{
  "num_hidden_layers": 8,
  "hidden_size": 448,
  "n_experts": 16,
  "experts_per_token": 2,
  "d_expert": 272,
  "d_shared_expert": 0,
  "hidden_act": "swiglu",
  "moe_layers": [0, 1, 2, 3, 4, 5, 6, 7],
  "router_score": "softmax",
  "normalize_top_k": true,
  "routed_scale": 1.0,
  "balance_loss": 0.00296,
  "balance_bias": false,
  "router_z_loss": 0.001,
  "init_std_router": 0.0226,
  "lr_router": 0.000466,
  "num_attention_heads": 4,
  "num_key_value_heads": 4,
  "head_dim": 64,
  "vocab_size": 38403,
  "norm": "rmsnorm",
  "norm_place": "pre",
  "norm_eps": 1e-06,
  "positions": "rope",
  "rope_theta": 10000.0,
  "rope_fraction": 1.0,
  "qk_norm": false,
  "attn_scale": 0.125,
  "tie_word_embeddings": false,
  "parallel_block": false,
  "init": "normal",
  "init_std_qkv": 0.0174,
  "init_std_o": 0.0,
  "init_std_up": 0.0174,
  "init_std_down": 0.0,
  "optimizer": "adamw",
  "learning_rate": 0.000585,
  "lr_mult_o": 1.38,
  "beta1": 0.9,
  "beta2": 0.99,
  "lr_head": 0.00747,
  "warmup_steps": 323,
  "schedule": "wsd",
  "decay_fraction": 0.869,
  "decay_shape": "linear",
  "final_lr_fraction": 0.05,
  "batch_tokens": 32768,
  "max_seq_len": 512,
  "doc_mask": true,
  "train_tokens": 338700000,
  "max_steps": 10337,
  "dataset": "wikipedia_en"
}
Below are experts of layer 5 (counted from 0) of a mixture-of-experts language model. Rows are named router (the router's row for the expert), gate (a neuron's input weights, with its number), up (a neuron's input weights, with its number), down (a neuron's output weights, with its number) and show model dimensions 224-279. Each number is 128 + 32 x the weight over its row's rms, rounded and kept within 0 to 255. Numbers have three digits each.
After each expert's rows: "mostly gets" lists some tokens that are sent to it at least half of the time; "raises" lists some tokens whose logits its average output raises strongly, later layers aside. This comes from a sample of Wikipedia text that the model never trained on.

# expert 8
router:186127101171107159105120160131117225124154118138132072102176099148140134095131203134125152127128094091116142128125136152129129096131094091158140144100204154107104174092
gate0:133157114132114213130101144110163137154139159049122147155129160114090133163084092100176103120139137162141155131125177160067149076132126087140119142080131143149152107077
up0:103139106132110081135188126122109168089125191151090190142057123134111129128138078122096110209121123128129109100132052167163067131178145178090157171135139099147083146162
down0:122139096166217151155153099126089135135124162131161186199140119140137127071146153140166156109112119104133145092139153156103093129103102063111108133139186107093163142148
gate1:162137142165146155174147106119190150122112177077231095126094126134106087124113180151139084125203090062119073095122110158150134144159107088102115090169150147123137087130
up1:102063123121073147150127159162161058135072096137092089110123098115138151144100167132115146180090118085122080130123129081135096103120066134103099119151143100150167119150
down1:120107126124159097116108144138166086116157141157091160125120046157172102083161067117092092081186144130107158135167109111080187094089120084119178153159141087145092150150
gate2:174116125135130104189083129123130075123125119118056152114106030120126090103125081197111127132142183083115156100116112103083151114166084118090104132085172130048140145131
up2:150132094114149149162194160101077152171188131101098127043134174126169086154129141181092153179116110166129108166126083122116060096118077161044157114065179110137137175132
down2:104118175142105144154044110116079088112055143130120132149132077088139159145133168184174091095106123147129023132068121096105155203164109125113133120174143046103180077133
gate3:164201115105207114112127074141152133116176143151127143153148107106117123104124144116141107110205103155168193169191145070152131096119170089086119127135132085152160145077
up3:092145121113196091118114124126157095147139144109066144119147149112139093139082131145087160062149086155125186124152178081183166148197104153107122121123119119109118139152
down3:093083130131080139091122070127119046112144189145064099137155076115169120164145203121177149113162149146112061150109124191134137200198104095115113146110069111137111146163
gate4:149181155144139108088072109134047164121108159093133195110121136141173091092091176125132141102181122124142165105126135133133133112092156122106096080159181079136101107140
up4:054149146103149144148089133129125105117100105141032139147148066101172125172162113105171111154128161140102169173121158103144112144128096126131149096097097147090157137099
down4:206072133144128097165163134141132132136142176127155109146122138113122115101180143125112117162137121104053098173119171172160175129145116097123176104117067081149140113100
gate5:152094087097144180155129097098108107109144061160077144118183098140187127106095114141098114123160120161134091120179190158078110105148130134192220151112155148137108105108
up5:079152182142061125099130080115165083119109113067177143126125090102115146128100159130133096079076129149170151103135137124143165196151078105105085062126134130158166106169
down5:124110098102136100142158145128104123148133175128124123106143093101189161102108099129152114094142126111048157163203096094107152134198095139105142117129133119112109142148
gate6:177125123117056107086126124094092144090110083171111161140118174147130176118128172159121156091101082159155141068191167142084129171090076182116103090103122124159097130050
up6:160104168109141118142148134191139168149203064056052164170097144123046167177143092144181156124166073172055127117080109119154094122083158100167082172144136145128069120122
down6:126187088068109119134138134152144125232170133125116089124123092134200060179137169107052108181069170143136222182100154100155134140075103143182141097100157129111151138097
gate7:160127084114140166087149168126134103146124063112050130144076118019141103137096110138153165131143193130119187148098126125184119118092100129125063168118090163070125103104
up7:114183098151201170108063125121107138158118115080187143082218133113101130132130124074153081144199152091141160138141107112150070073184175162092160146071157170132109120101
down7:115146130147154124091138160087160147090064124118118077173111159119102162141103127109102147194102129130094105133103108097128126132134120097080141194102158097104060132133
gate8:003097083105111147119160109141084160119167073157132115078048179109138136092141128121105166176108167119146118118106117132093102150111182112084177139156127060166135127092
up8:160113182101116115127161116086106102196184096125081095152115075123126120115111126117107114126122146117143082108079155186135172133116086115140119106168058142136059193187
down8:179145117116133145113136070134087146079146143113099086118098117117133159145160166106102129095135107131142190130124198147131134115140058099137090088119133138112151145122
gate9:096132056158010140112185142205079151071101116098143157083146140107137145069129182123120160124137106148088162187057120124168094107137124098109147123144234050109145149119
up9:102136130149131080088125179168154142127125158202159106125058129077088124174096126066112110143114107121236105081155156109144154140088101160133124143181111104150174083181
down9:170153152119155138100168115105186137108105146153111137125147092176185170081119091100153116137114111151159123172135113120128171088145128195186096164131136118166124144120
gate10:101128138161118113185150152160132133119210133092093177103145127063058109134143150169122130164099057170160101102114116096160146097101105051145122152128148155137175124165
up10:098127126155098175143167178167117118111091120089121097098053167110106125133091205188158119156100111075137133158158172127137095080130119091141118167122123138151192153150
down10:172161186148120101137091157146143110097132097119122154109162132117181141137137160110102162116115086108125080158113118084091120168146129111147106085075114106073108077195
gate11:155166137168141099177100140134060088196062122166110184047116031070139156137139126163119086159067126137098141131108143144155135138148134145131143060125115112059143151133
up11:135089171171123100096069107101147113146172130118118118178119172092102139199141140099138092174150142172103133118083101096190131155177132134098078178147102171120090157128
down11:154155144095144163157087136141092186127088088108144116129126163118103097131105105141085102127089129163145153115072109138081107070134176163125122115107194070071096122109
gate12:139111118092045055130149138167139093098148125162151113121140139076151140091169143113104118138184119080124133128102154079093139112149099177116161097137087161160157163162
up12:138115124150147167175112093169165094139110123081102053140158121132131137130041181168136035109057114122060134048133093121157081142142077176139106087117115107171196133090
down12:091108134100087114080119203107153107105109030162174163133085160116083090153138105127102100063061133124137159163121152155141135108111102141112081152108160130151136135085
gate13:168112117138133113189152073100128106108156142151174114164146109150105175083046105096115119123115156153168128075157162174118120119184080095166108039148127096131109129116
up13:182133142178146143117135122157129141134160109090175137152151164130106097138123146163126076125116112131081122123100177116227115142162101165111197151098199087124102141123
down13:115112083106053089133125133137107151130129169112182108129146151164148119094122119080100152125143150109171176114149103114087174132103115128144116121137084154100159148166
mostly gets: " R", " d", " became", " M", " l", " v"
raises: "ing", "adi", "ies", "is"

# expert 10
router:161190098141162180144178163138094097128175114117129094113122141156101166071136137161146130208159080117124133151143123168112162110114111115135160140066157171116167158119
gate0:102147102141119182134157152119077173160170123083076146139171094107102087129101119084142141160124142108125148122158154171060087070149135117127143084128179157132125114081
up0:100155082175128132117167109113103178115108178147121153147020155149075159083118084146101067170176155159108119097104145154169117146140134132101169176080110150181132170096
down0:088142128126181161152119071085134170145117102159169180117133149103141161076115103125157150100104123086063140113160071182125193107135094088154096159128179064109201119190
gate1:158154131186164125163118135129174146103098160068142057148121191116096058137153188170170107111166151094157081108095144112111085155124169094097110109104168151153071088109
up1:110045126140114132096182187184141061100082106097074087086110129149187090162133183109104141142097141128159127121147121109128097123155088168136129151120131099142171105151
down1:142120146108095156128101117126197124056107108133072182095113089160156086126144102100102123139142172154121134168132065100107167094092127064118185118149158125139081129110
gate2:124108119153129085174103123191107086122133115146076170097161067068156132165126131176104091168125174142108095072102053096075150144108103093079120123033166109139167089120
up2:207141100140111132134161155123081132186123148154104142107177153104099125130153065164087121147166153161133141141149124141116095121086127165066158105094125155152109170128
down2:102147151167118124143103124152114072091119145154084142111163128121153184140126151130108103105116139135099033103071105095115164173097084132133095163222121105078120111133
gate3:090188090098177109072097112137184150100172126137134165138130113127099070096118135111142115127224160122171182181196115105100204112132125121081084099116141103128160103101
up3:079144174146153115106091103115146125139128163098102135122158140135091090099114132132145214046144121148100146151160099126154162162175122179101084155107110099156129109179
down3:119095133108106101104166129112168104164145143166112118138103085124162127123158147146185167107139098080161095116088105167139157195130083116130094159092017164148048122209
gate4:147171158168116092140079142084056140108150148114126151132149098158174103125105169158211142091142110136147090122104178133109119072103105147128118080172129103132117082102
up4:085156138131152135157117120122101137130137110136107148161166062114142108151119117120168138117090130173094125166166101070122087091118095165132139074112123188085152144124
down4:153089110140102063120151166108133192165183178108116158118139118116146147131200112124106124153097111098130178152163159144114149156165075134131151118146130119138165129104
gate5:130097094116132149127144137109105106142165109158088109161129119163155136116105171148106077121155116157145112130174142145067125116107166083166141127129135163158125096095
up5:127102127095092143117155120151195095107105107090180179083147070110126120123130174139121079080088157159167141137173137084157085162099086118147134042095162081169124125164
down5:099135111133123091111153123143112133181105163071107095151163136066169165120099130150193148131126120125071130172168168127090136173138130107071118134087158102071158122153
gate6:125155152123083170068081112124119133088106121143103106175085180134151160109103145114119164142096117169159151093153140158096104127077088139120085130115137133134090122078
up6:169109113119121128110141138234148155170226102093117191149113141118089111143176095163179150144128146150079131174118126105147077124075144036148077118121102151107098113133
down6:154165077072113131104110132091151142165170094168139068137139105114099157163138197076092129168125140110125198176083081108088176164147118111165144100080085118138148142150
gate7:148154053125202148089176159138141137146153062086081145173093160080139149129113129103127203145145125117114135204140121111120113101125146117115082166101083122046129091119
up7:086166163094135177124050161133107130135135142134134122064171123135097104154138155123123072101194171087194123146130109167158119086148152186122174163129180167125110111153
down7:124168112160121116167130184128115082114047163119164096142104111111047141130173152159125157166127153088124108120134128115109138121105109123074155136120115130092148188133
gate8:122125106097146156115167082106172097122093088164123118040085108113149150073175132140101140138158122164127148131103100124061153077103183124131195097113137083173168090093
up8:184118165132104090130113110098102126177178160118093089206162089172121156126102123128131131129070134131164101134114149155118193154108143097117122112147142132102085136167
down8:179122110082103117096150093193124082121117134123111102112133084126113167112140125170123171097135120128112145122088186124149140123134106144091127063094098157086158160114
gate9:067146117130013156136209144193120098079147097099136139068123136110112141059116133142127183126157090146093171199040154121108144094147068170119149101101172041145125192162
up9:100143133169118089100136143175181143118166106198100096170105149056099124184115120045130109153145149115159141115155165106123153125078114124138132082112129120138167122168
down9:165087072147176218114124109085090153133109138164175151095143133148132165126119092133126116126118092143102124163151100115114093088155091115136151115078140138155150143118
gate10:094157164131104069149106121188133106108175139108136180107138116079083105133168128155112156168097080123162101083114103109184120111080101101129070125181113110100145128168
up10:108143118151092114110150120162121104135068091121135121110118143101114170140117140221114137097074152096141133087152136134166150114155095139178126192160137172139193110122
down10:149145138195120133146138147153124126131132117126106128102124147170102157104166189078093138138113125149128106178111144110158138166138121101125066065081130104082085120209
gate11:199130138150102100188145114125081107198071133135124141100134070047156126110117137162091080172101159084138131119139110196110117104152109163134156063124172100108155142154
up11:066135147174139120090040101091129130151145119084076168175090119124112154157163135065185090133111116125115109130124092155103149147125120097123117165197107144128112153107
down11:181129143107136129186143137134112162163141120109147164135118138036146155139107120124096116153107144140123135147060126132110097134103131117119112124152159160111147108069
gate12:146118162105052081130144164159183088095153166168144152108165107150165107082145134131053132155124087142094139065119151103117097113154116144144153094100103131132133154140
up12:141148093144190148180139100172131126103121095102140129150146078120157107143073173133140082106090106180112147073074131146186085116173114142146128107077092107152217161088
down12:119163090108104145131132202080152100141139062156131102143109119111079090155152093143081116058167105078145148139108147111139086068118171093125126140127103162131091167103
gate13:113127132128136126120160095163110113082102103192155083161166093141181182117061082077146100094130110148199162083138118148093150154122084139131108066142157104058101109119
up13:170169164101149099115129169162130136122165109170208180194146099096112117104140139122154086094096120152117103126101122094215108160153082149118158163147157127128111147138
down13:151133133142042092093091139130115147107103170113118121121107122118209119120119062103111156173128193082126174089177089156088159083110150114114098143071093151100175121147
mostly gets: " has", " is", " may", " however", "ib", "ach"
raises: ",", " and", ".", " for", " (", " in"

# expert 14
router:169115120186164201130158167104079153155149128159142117091113092116160107112162121137106158170143113097119127107184110203103137060109097121155136086063142113128147164076
gate0:117133117130163210129147139117147162134171136048150097117130141093119111165131105078156155142104117110104143125168139177055141076133129124152155104102114158129133147067
up0:106148111152155128085141129091121173102114117147138142114056144131066173146114076105127076206125152164101155145160116142199127136109139130100202151109076190191118148130
down0:099146126108194183116107108130162190149132132090151144043100118093140175114090118149123097102049142145121179133176097160111176063131158072129137187164157094107144209129
gate1:117121153204184138122109102130155140122116151114171052145101145150063137142137115190175113059145113127165113113140147157149084122113100089095129101172154117135107101132
up1:118104092106090143140176111161141078125110110126124065143103129140134131155182138139091104143067129174140065157066133123198094100111041191116131118116117102134165109163
down1:106134107142111150076104133130142127137145115157090191106097061130122086095138075113089135129110202164132172116198090119104204115092107136169136116169145154107132139135
gate2:173150165114126104144082169132096078100117140095062103119171076094153110154124128201122133129127152062106102080100044095097131110118109142043104113073147106110156152146
up2:141125116156130185155169100129159146140127122122112151095121176124140099171142131148099106170102117119139126158145107092130087137077121212129121094110146162177110184124
down2:069161090153116115094060115177128132132125141146066150144078134073108158175139156139134128123095143121127059115056115145115160172136117116189064103214163101116134090120
gate3:177193087110163095131114076095150130101154119105134156174154110137067117111164153169105120140241131159166162166171125102126163106114111132132097120159163123143139143128
up3:122135147122145128115117106105203116129133194110117132114127102152092102128124076103137191069124094201127136127204118128119109136150109184131093122149100136104087146163
down3:130091160145111092168097117088161101134110106134130101134121022122166153134155118154179126111183101193091110128060116137117082193175141152113109186108061123171080108175
gate4:183179147136111111117142158126064145128132174121127196100110121160147118112134129130128094093132120162121126113135116125116160095071114186130149075213151102169084089124
up4:082157141124108117145106149146089172114125098124069169155178066138157098172190152120155091105162124114109133120120144078144096138095139149132119101105102167060104113102
down4:120115129113116100145121119124148208169137123101132144116108149160140183120231133117097109122105168098126119159092140106120161109138088125114185123151122124119177159112
gate5:145090151156081147142141100093052092129179140201103117168169084119172113085157175140095039139118114106127087081143118152066111148139120070159106162113167152169138068090
up5:115100130084100130064161074133163113104104087102143175059109075095125126119115153168084113068087146196190115151138180107171140142118097149100121089149086149135163120128
down5:123172091133099139167174148061149136160098135122062127088123120153194151132097118143152132103126128145078123155136102097120148138176108136103143101112151132103111163144
gate6:153135178157048149065140109101073158068086089143108133158062147125119106122109116127145167101116122170154156081157142139079135148120102124136109118072137150138127091069
up6:150132139126134091096184064217147192150209119065072213166115161144075125167111112199174168114113118128090155101132146167181103121110119085107133184105122139129126104107
down6:153150136059072143122150174160199120172172104113132067138149092143124131142100162125144136125078175095077192179111103101111071196102173132115147094083118130159164099125
gate7:167130057138139176053122176120102126163137041127076146183069176073174101113112083133180184178142132107109141186130145100108098097094115172098071159152135171088077111123
up7:067155173105181159082098092103131134106200118133155101082181145144090107162121165093114105116190138085174128141100125099182130097179155137125197167104173181121157123122
down7:135132149160175094131159164117164089147090146121112100128118121094074114095107132130116141122122131112100152169145165117115168116116151107089175147134169104112106107109
gate8:058098139109119158135158076112149182133129115183130118074096138136119135075139135135096143197109141140106130130121100145085115153091193138115158145139134147189161113051
up8:153105168105109151163187102044121140186176159118077094163121074124127134124113134109081107140071114113164084102100158131113195138108096111164148137150116131114075153183
down8:129070113129137172085169064139068124106120127116105064105155130134095148134134199137103136128129098113124171115105152133135164141153087147153094089139104155117146105177
gate9:109164091155061139130178180172133162100096123122130178089080173079124176097100151091105175123153073129126165210081087086140075157165138127108111144149209068079139148159
up9:095112130184103093125089135172147095109128148203155075144123131088127128168078116065108090135131151108178104088144072098132161098095089145117154077182126135144195121147
down9:210098133087186113081106155098125141112112168156139119109163116166154193101079132126193116158144133111135102126134086112074137077163055134177134139075073138105118130095
gate10:113126147117104136142123150157139143132192160082102195113152129100071119118180163139123174189098109187148112112100094173174132089103149116125084133141148095141152160102
up10:155133118156113125151153129164165121117091140098126113116077129080104127138125140189139135138120189103104117120118096108150141118171085139144124141138147144153142128147
down10:162137166149086118133117129143137149151128060092140116115118120139143153025113168097135158133156070139090120195087091100142146095170160143099091086061130103108067121136
gate11:181115111121103119158134112122081121211115110151136164065175067068100159100126131158088076193088145133145130112117135155113132131131095115131163050096117079117135130105
up11:099153171118134099107093103097105113171179140135095159168084112132130114154140140090135076112066120114152105126110164146167135168167133103132115177182102167103090141117
down11:136126173187135133156138123182080155159114139166173163161165144122145168161098101162126122159104127143112136149076123137076061115102079084181112113113133117136071122106
gate12:136112143086070077144155150183144116136122137207189142134174073140128131111127144129067101131136072127087102081119114108079167045138085203155145071099111161139137124171
up12:121129147141169132155120085137122128126149149107085125113155106148149118087104162136119102101138136161079142102164093141145074082119079128111107086104078172118214140090
down12:064104106123135141118091173103101129101141051162094142133145136104120138121188090137158136096122139128117158130075090096093108094125128138109123134162147160139059154121
gate13:168138124161086081151152083103164099111114134159135102117099065123126144074077120103123142109128106166168173076188144130111109133151067110188114037098122108113158139104
up13:169169117127157095100110140128098106105142130105144117163131144064099132097119146127132025106078142143121132134033113098195072132152067116130163172116170100113153120126
down13:118115120138086095147124152166135158087143137158154142129131144167173103121131140091128167139191170111197165111137110136088119099106154113117134116131123170108163147147
mostly gets: " be", " when", " had", " un", " being", "'t"
raises: ",", " (", " and", " in", " ", " by"

# expert 11
router:101178069135179156134106084143119171144155144130128122167105150048117146143122138145142153119167134099105140147122064160086192164141063066139144147097132133082110145120
gate0:102175109123149201109096167142176150155164162064114109128121117105108110194140114099092172129126122139139155126165157151079137081150121089134094116097057177075103111071
up0:153112106190128106118143075157095160082073141118110117141020125137046146117126107125135106201180094121148125130101092177118174166141134140101152162143139178149121142156
down0:133138110131216168115113144108117163152151120060169184114137147099132185093085152116097164059109148162123181139155122117099125085133093077161146152100143125110132176103
gate1:156123157199153147143122084146121125101136138091150074130075170151092137158134159179191092096175126132143083126096138090096089131135153098075124120137147156176091112129
up1:095052132113102129140171156153138044118065113128131056112103133111149090097114140119069110121114142135122097114133159095168141061144075157115090114151079101136141111170
down1:154110100079167101133095101150107101118125134130120172118122043182117103105132079085098139090134163159132181096175084103123200106085069109121144093130183133113063152131
gate2:101135186115153087159102134146128147120067143099070151133168073084106086140158093141082116121121151101095107091139075135136163138125080131147115121060166124083108163140
up2:120132112097108129116114135128109143165202124128077145052152169177209089125154129173141152146107167130106131118132148115090128136109139136090151118136118162176128129120
down2:112139133129139101165046082169116124101103126122123103122112147077103143190125093139133087125114150143125045120051087111169135149128081122168087099193139097062106109155
gate3:134168117103191120116112101161156113095181118109102150160144112096115089127116118118101107094211125124114208174192116083097191104135124125102083115111144107130158125118
up3:126127166115172129100140103123187083067098216116099173154113097143109098121112110106112188100165102188154168161154165132181126175140147183069129114100087129117178169136
down3:125064172146097105041148118089171086192182122133078086091158079136164136143150155166154133128164085150119099150050091129098111153184109123131105165093073155149116099132
gate4:158143153180154112099054142105119128112138179114122185065117142126116108137096156205137114154172124139094131130057161187108133084121123140104088108153140091115099079173
up4:075133126136127124106096134176124106111078083195076162158198097106114078203146127125182085115129142114122095181135125084158139120134083127092151159098088163104120125112
down4:167131128130128115153138110134115157148147125133151176111081129164151136122156119080105114147148093066143099122082138137127186134193138080123174126165092091167110160082
gate5:128120107094141168134159087104109135068137117173116138132194074123180121110129189160107108108162091109107101136177145176081165136178120091169144130159169110120097101121
up5:068152139078120165065164043134176129137112126118169099110139074051133146133109158134167086073099148171165125132138147132174107183135102133166144080138101148137144121138
down5:147123130146151154143170114136171135138088165082126144138066088143213158077149120121146148096136131119070140185164116146148144133132160139154139100100142100133159096150
gate6:159126149133068135074126090144090111088118128141143116164101189120126139119124125151095150069103130135139146084162124153105134140083118160134090140117120134139083085078
up6:155131131115125127137155092184114120130188089065108195158116161093065113153133101191216129085142094160081101138121115088192096107106136066175098174121116152119148091148
down6:171149100150116114135163191125179147188148085157137091140174116151160163143077208128118108189033148111083192139112090062091157105156127167132147142093102128129183124116
gate7:141149099128131125120193124166105150179170080104064157142065182034151129177061113127122194081139161091143145191124104114124109093123134085112106169112112177101140125150
up7:080173100143153165080069154126104112127148107095176104084230115181054098099129191115148128128190141110138151128104151145102147118132158235154138144100175152162169117087
down7:117118179157116117112163126132142112107095108106123147141138120104135151105113111211138135160125105050107093133130119086134147175122148105074160145138168104127177139118
gate8:070093085130092172132118085087144141121110082186127143050099168104174106094124150107148146148143110137105139098133084154117125142105188139092179099159177127198211074078
up8:155123161119110145110185119107111089177175168150092100203166086195130140107104156174102103159044172103185087114106143163091142134143098122150162128135118117106077163153
down8:191072104104108130093164064156107141132179139111124098090115133148077136147162126158118161133106109142086152148073174099119139138155071103149112085128118146074128176152
gate9:106161065115060129115154198188085100085118103166154139070113163063136142092152165129106164121102111173090168181069090121152112150153088139135097141126146099109142145168
up9:091145159134106109111133145142127150136198174183123056112120137119143128158108121073138111133136110116185078040178118124127176148140151106153144066144149080164223127157
down9:168110137074171116171124123125149128127113150142148138100162106125174186094089101130136123124105123200124158182102069078116151148160100158159101150152127086122155150108
gate10:148113134118102108151123179139132136163175134054097128116188108084082095117140101153101162195107086151133120137130103133134149093089112094122103112196145155140149140170
up10:147123094151114156130148141190170136102078103104125080105120149119116150143123155149151137127086101102094117076112167138137112098180070140153108196135142117088169120165
down10:108171142140138093116122109132137167195167093128129157157130124088056152101162133090106163152130091101102098171125091109130149133178161147072115103090190138103118113164
gate11:138137121139148137181150091111176127185109133162092109098106061055173101127113155148092111136075138124104143152137117175092123152174164116143170041108134078078147149129
up11:118160184131150117094058104159132126152124128091124159160150131100109108222203118123177108113142107144124131156078170128167138143134144118087132174147100176090059110149
down11:188168155118127129112122161145116154137112166124186111126124108095081148176043078186072150153109169125092096162092097138111106111138103157115099103120130135070132112098
gate12:162065119138102113134151143148187110130117162120150149095158142088148135133116176129092088112142079126163129116086125161115168074168092158129139088092064140147109130122
up12:138138109177157153185143110145134098120101107090119112123169105156146104080061199161168136098104126177066142093141094172131073121136083178173123115123089164147146153109
down12:128130116133092168090133152074117088081124117182079157101140104096169095130122097097110154053128137155143138158084122132119128110106152176099139120157133094108072146089
gate13:140109137135098125140213107110143133078091148140147178158112135146124167098069131086118127142183136151156172104133122150059161095140075136173100038149111057129085116077
up13:183180156107157103102137123102120133112141156131138157139173133076111115085147127125142098087095122166118092125090123112165127154196108129087176216098159095150159136129
down13:141101145141043132131100163147128138148154137132193114120141116152187107121116120129133166158172154113208136085161162139113174105121116138129106151120112147122149128174
mostly gets: " what", " since", " next", " From", "It", " known"
raises: " (", " and", " ", " M"

# expert 0
router:168144112146155165145162186133141142142117150126136107096143085095157101145128152118173161121171098140106164170163124131131102144180088115195077127151164176127160102094
gate0:085188129133152173084132163060146161157142132035087100160153135051079095171148108130129138138117137100110139131133158101091125081132113078126128123169116134129134090076
up0:129145112169134131121151121108099134112131151131142083171064146122086150123120080094120119178225128144112108116105118108142158141132141122129130169097114182173140165099
down0:104124129130189160128175111107108125160136125083183154089098169090132141143045127116154189102069122136120144073108091180101163118094160136129114199146202103129167160077
gate1:123137166179111139122119119156178149132138170053208080097057139128105101137114188209131106105170127090130102073106159103137115149176108116089120103145135174132092099139
up1:141108158140054123179165138147142076157088106136115073105141106148129103140110168117082125119083168140124084108109127078160102099120069170108162146162125118162130108148
down1:132082110120139126121104125134154095109123100183079195132129045136212105078149104129126138144103130125118176137138092152090173170114139128137174139119166115117080145136
gate2:142125173106164097189097136122106140103125185144089139138153069100124052167129109160124119154129178135079111096128092145145113128143097133089127155057176111109104136147
up2:117131147114143122110201140136127149164178104123045164081149145143152108122144123131146156155126127122120124149130119128091103103108139172097174112109109121129151162115
down2:186138111143158101125098115124113023106128160115101168144121104063111203167132152163150120133062130127132048130094102126075149177127124127156073108154139082107083146125
gate3:148179132111179109071129118143156130089149130129117157129156119104094106134110139127133163113213145128167213128226114082141160105120147104124065128107124084119182119098
up3:129121164136184112114137141122187114129107155113085156118147078132146098159105132134167187118117078216114141123155134076196140184122119181096090132089097079092135132153
down3:154112154142092143105102130158159118159138144166098090109161059124212110152133188126156143135201110217136046151089107152128122171137081131153124107100034159117040172204
gate4:196192124162178107106098128097069154113171181126143149090122118117134076083114189137106086075182118173121183107113149146140162087107147150150099108143170108115123096159
up4:069136137084153137154140127119072149140122096167067121160143075119137067188130126096176121151153157121120139176137105102130119098095111144120148105093118153097182109106
down4:158106120108104119137164084141129137145132179155152141098113169113164105149178081163124145167138120068139096140124135139149148122157099071104135115164100081138114150092
gate5:153101101118145156141123104116128109116158130163114167113127091184196135126074163139120104102174127145118106096180182177123130137111120113180156137122141116123119102112
up5:082130145088082155130123087123136121129114074123174122089142095120141139110119124165137101063096140177126124133143107099121140152132079140128142071114119123148129094189
down5:096125107079135115150162130169106137136103178098113151116111090114190143129085134109168156143124132161089146194151140108146161119136064108152156150070148068083137123141
gate6:156160147122064155062141108128111137088075152115144110122081136087139148100110159133160118096102088167124187121147157105123109179114074169150091114122145129167122084057
up6:133127160109140107074139132189138138136218088074106171155114189118076135156136092166173158123115117137061124117113114161158125110098119078152102203136072173098138085119
down6:147140121122106092144145175142133142202194067131147101136174073124185108139124175114159147101114119107110135165114123096103155138151107141176161122054175138143155115148
gate7:159112106106114128053140177151114104147134072073046141127076146086129110106108148173178183146152181118152183179127104093119106121115118128103069177159108149139159130107
up7:113187166120175159092092133105096104085163120105173128099190132169127069109180138081129129109159154089164115143118106126185133109141139189151162162098164221131141111076
down7:121152128170097117126149191120131111122075123112099120131144133132061208111131134117108172169102121149122116133077135113130130145150131095057175144155103117161122116106
gate8:083133113065099188108125062101148145113113095153173112099066132138153165097189143150077106169140120140122111110094078127098087165127186140067162152113181084196186102058
up8:153108188144114094108155106073120127180150144107111073152116103129116148141085139125116117131076127101168083128100175111082181110105114131131149107173088174123079137135
down8:169113120127099126083111143160102108086118107098097092082112117091094151148130129126081173112131103117134187147116157135102132107118081136157108088112095141110150163137
gate9:118168061118056187119177141131066115080112082076148163085105143086146154024173169119097168132141129175069177145065125111175094153144095113154136110124194037114156169171
up9:081149162143110125087118145167147143092146140206174072132092115079089149141144144064135091138112155116173078082121160133140169136103097148091144094191137120098179102183
down9:150111135117114151115123140098198124105120155140144120148160145168157212119103130113179098120110098168148100193076103099089119085152108124128101162094132119116115158095
gate10:150176130163148072158133139147166171162211188086098172130178134110085167125198108143151094184071113184138123138124097140166129140094132071120102169163121104177175181150
up10:117114121119108129145102111154154144121041114079132130109138093088118159092138181194131165137093095088136122153161149126160164147191096103172143196157195103127147156136
down10:176108148193111123125106121129132106176152099151141135172138109134109140120174161118107153117108104088105111134122133064151153166177155134072118109081110086109088120206
gate11:172090145150101118206141108125085121174076138116112148117145072072107121143144127150110063133134172113174141118111163181134122141119141100127116076098100121123126178124
up11:097110161152152130127098137104132119167164140133086160186147143121086123204229151078134084138089134131141093116120122160134091119137121132124118139127046109195087172139
down11:124100154091122164141115148115122162156093138120111131114140092076136124185105137144094170121084159169091080161102112168088100075130131149125109131131126109052116113107
gate12:112082129108097092112176125173175121121101095158171179128136171134145130126099156117058096159164156120134126072136160127111137127178129195107158099103122147116141132154
up12:163130147173181168210122079114120150123102094092112100134169143161185160119066178179177094126101159147017132067122108165115083122118109151132105108092133140143190169106
down12:113178128079085168120116185069166119065151125122102147134105132121140108140153108113095150091109096066152151134128125159126116105109128135110119164191136129125124155141
gate13:131114126130102145164155106183144091114133151141139129154147107149155184138103113126125162125134126133148154059151181151088153119087089117175102026148113131092104137116
up13:153156145127157127115155138140168142144118112120146139149117167084100111131134153168108110122116097162087116112108123142182131164133097112133151200095169137175107150127
down13:089104116121054119115111088183142149108099127149182131164129156140148101104123122095102195138122158127193146110163158102091173065098153111157119134146098175122153142186
mostly gets: " up", " Sh", " President", " Car", " Succeeded", " member"
raises: " and", ",", " |"